config = dict(
    experts_per_token=2,
    routed_scale=1.0,
    num_attention_heads=2,
    num_key_value_heads=1,
    head_dim=64,
    init_std_down=0.00395,
)
Below are experts of layer 2 (counted from 0) of a mixture-of-experts language model. Rows are named router (the router's row for the expert) and show model dimensions 0-159. Each number is 500 + 50 x the weight over its row's rms, rounded and kept within 0 to 999. Numbers have three digits each.
After each expert's rows: a language model's description of what the expert responds to. This comes from a sample of Wikipedia text that the model never trained on.

# expert 14
router:505526535426466494452535431504465455498555527475522616512477524504520462504568468464428455446472482541432467463529569556524526548481414525490440543504497463550456479468434476482443490548480554573536521468566534542596516546500565596548538549527554468535424563461458519525419530496513599443560520571421528463507553537455545456534445459590435486431588477528525431533468484485414507546464455599486493468523477415540528532364533413483493470483478496638513539547441420447515371570557444
Description: Capitalized word openers. Capitalized first pieces of split names and words, often at line or heading starts, such as Bas(ketball), Aud(i), Kaz(maier), Pro, De, La.

# expert 20
router:419492543479481480506513487504462501580589517546460485452499428500458407535542556517481501505392534499408550636520437487548568483519502517511446448375514458458485523554555455457529597438437522506642545500564520501482508480523442487466498469449492525458495481515461434484520552491447459536481485490560526474598563536507529493545517529487526496573498528553530477518513435470581458493521532367430581536476564553554518488485457409562555469554373603542539440627546573441468485431460508
Description: Name middle pieces. Pieces of personal and place names, often non-English (Japanese, Indian, Indonesian), such as Fujinomi-ya, Ja-bu, plus common first names John, David, San.

# expert 17
router:469549591461468530522460449514536488440478504434529517450536589420534579511540531598588566436501538470488407624555422506512465539463481471521430407538582460439466452505433461495499500386480488482520522564541636458400470505509508456498549470474451500461500527575496429483538434497440470533552564439506466485532547462457455468348492450434485531440567514518492492482491476505491501517551551490565485505477535568483447519530530507401535573544443448513538602527518460509502416357500540
Description: Relational prepositions. Connectives linking a noun to what follows, mostly of, also as, than, for, including, like, e.g. Academy of, known as.

# expert 23
router:508466437558493513557558395542477480470494454516529418532467446516483480441510437388403498403459564524403555422545452509480434534517371562531445468519435545452425439556472443526492460537533373456475547457449501525449450380593566452532567505507400480538511561465407525470465417457515477440530478559410573480450462570579513438489472564565567469433593536530524502459560495557508526516543542477454541446507501523514526508492478463436491527489457517517441522501573483532495518481535565
Description: Institution and place nouns. Head nouns of organizations and places in proper names or noun phrases, e.g. University, School, Party, Film Festival, city, government.

# expert 60
router:472482584466480536453489586440474548438535494472502557578419538518552562458491492544601529513498480454431532536474464569495491478470496519475589520527410413507501563428475530467500513420434530574480436574579588492559580592508510533554412529492462603531471467531509549496517520555376469538533546365545552528432513443527458488530485526509453521474562431527490616493448524572496486561523489583522437509488465537392502523501458542590439614586482506583532496530528534489465523459473443
Description: Hyphens and list dashes. Hyphens starting list items in infoboxes and taxonomy, inside compounds like purpose-built, and in table divider rows.

# expert 50
router:476487475438458458477587424455560493536474497477489501586459493530448489513551493408471495501459606504492507424550574423478535463552490527489475553499525503535596473550376487494452424530476382522583535514545521533589422504445492461567480512510536422409507533491457480591494540454456520492522416593425510463476475556540565429532493592508494551601571486475477474548471505457570392540466520428581582524465509502522589498472578434526582445497549475490540589547479444522512394532556490
Description: Western given names. Common first names like Michael, Paul, Peter and surname or name pieces after a first name, such as F-ür-steneck, Nic-holls, Dav-ies.

# expert 55
router:519522448493547435510523475515548523538450500437520523513538509516517461537549499445431537521511540451465502559454603525425425502507583425506595481543465502426353501513449452540597523492543394491468521622426504548466385497555447470486531523501513590497475503584506516472542513550430471457455519364558430463523432548508488453470538512425490517480456486491557516444535413444461501521494520513559516459457595505376502468477465454618557536472519509435540452492511561470401469424455412
Description: Word-final letters in names. Final pieces ending words, especially surnames and names, such as -e, -y, -ine, -on, -nd, as in DeVine, Brenda.

# expert 38
router:495579547430474457433517429519461453510484532549464528445438603495491549437558474571501514470439434506447425529493588438465518451468466566504430518522543511582491455555455499436520501477591473424481417468552501530465477455453577612572483526466512493520507530398448490585393440465478434531539529464538511469438544503489541538577476536493502491536609568518480456583496571462475453536402530601565510585479532487569570529473549464433518499514584468516527532597407459471533556606473493
Description: Non-Latin script bytes. Byte pieces of Cyrillic, Greek, Japanese and Chinese text, plus prime marks, bullets and some words after list dashes such as Alma, Grade.

# expert 26
router:532400537504518445427506550545603490501496546473535535504493590503474516474475582476531507590496451510550418509496518509554507433427522513496359647509507579508525610573429445469544455559550588519490482514526551520562498390535459487433456497470493549481484476489467482429518421474436496496480575421548428502490513492433519508371556488435491458464467531535468582391467437496470485481475557642472431570491527561504355480481498514541439518529483479456512460473492489491492549464490545
Description: Header-row column pipes. Pipes between column names in table header rows, as in Pos | Team or Title | Date, plus election-table pipes and some clause-end punctuation.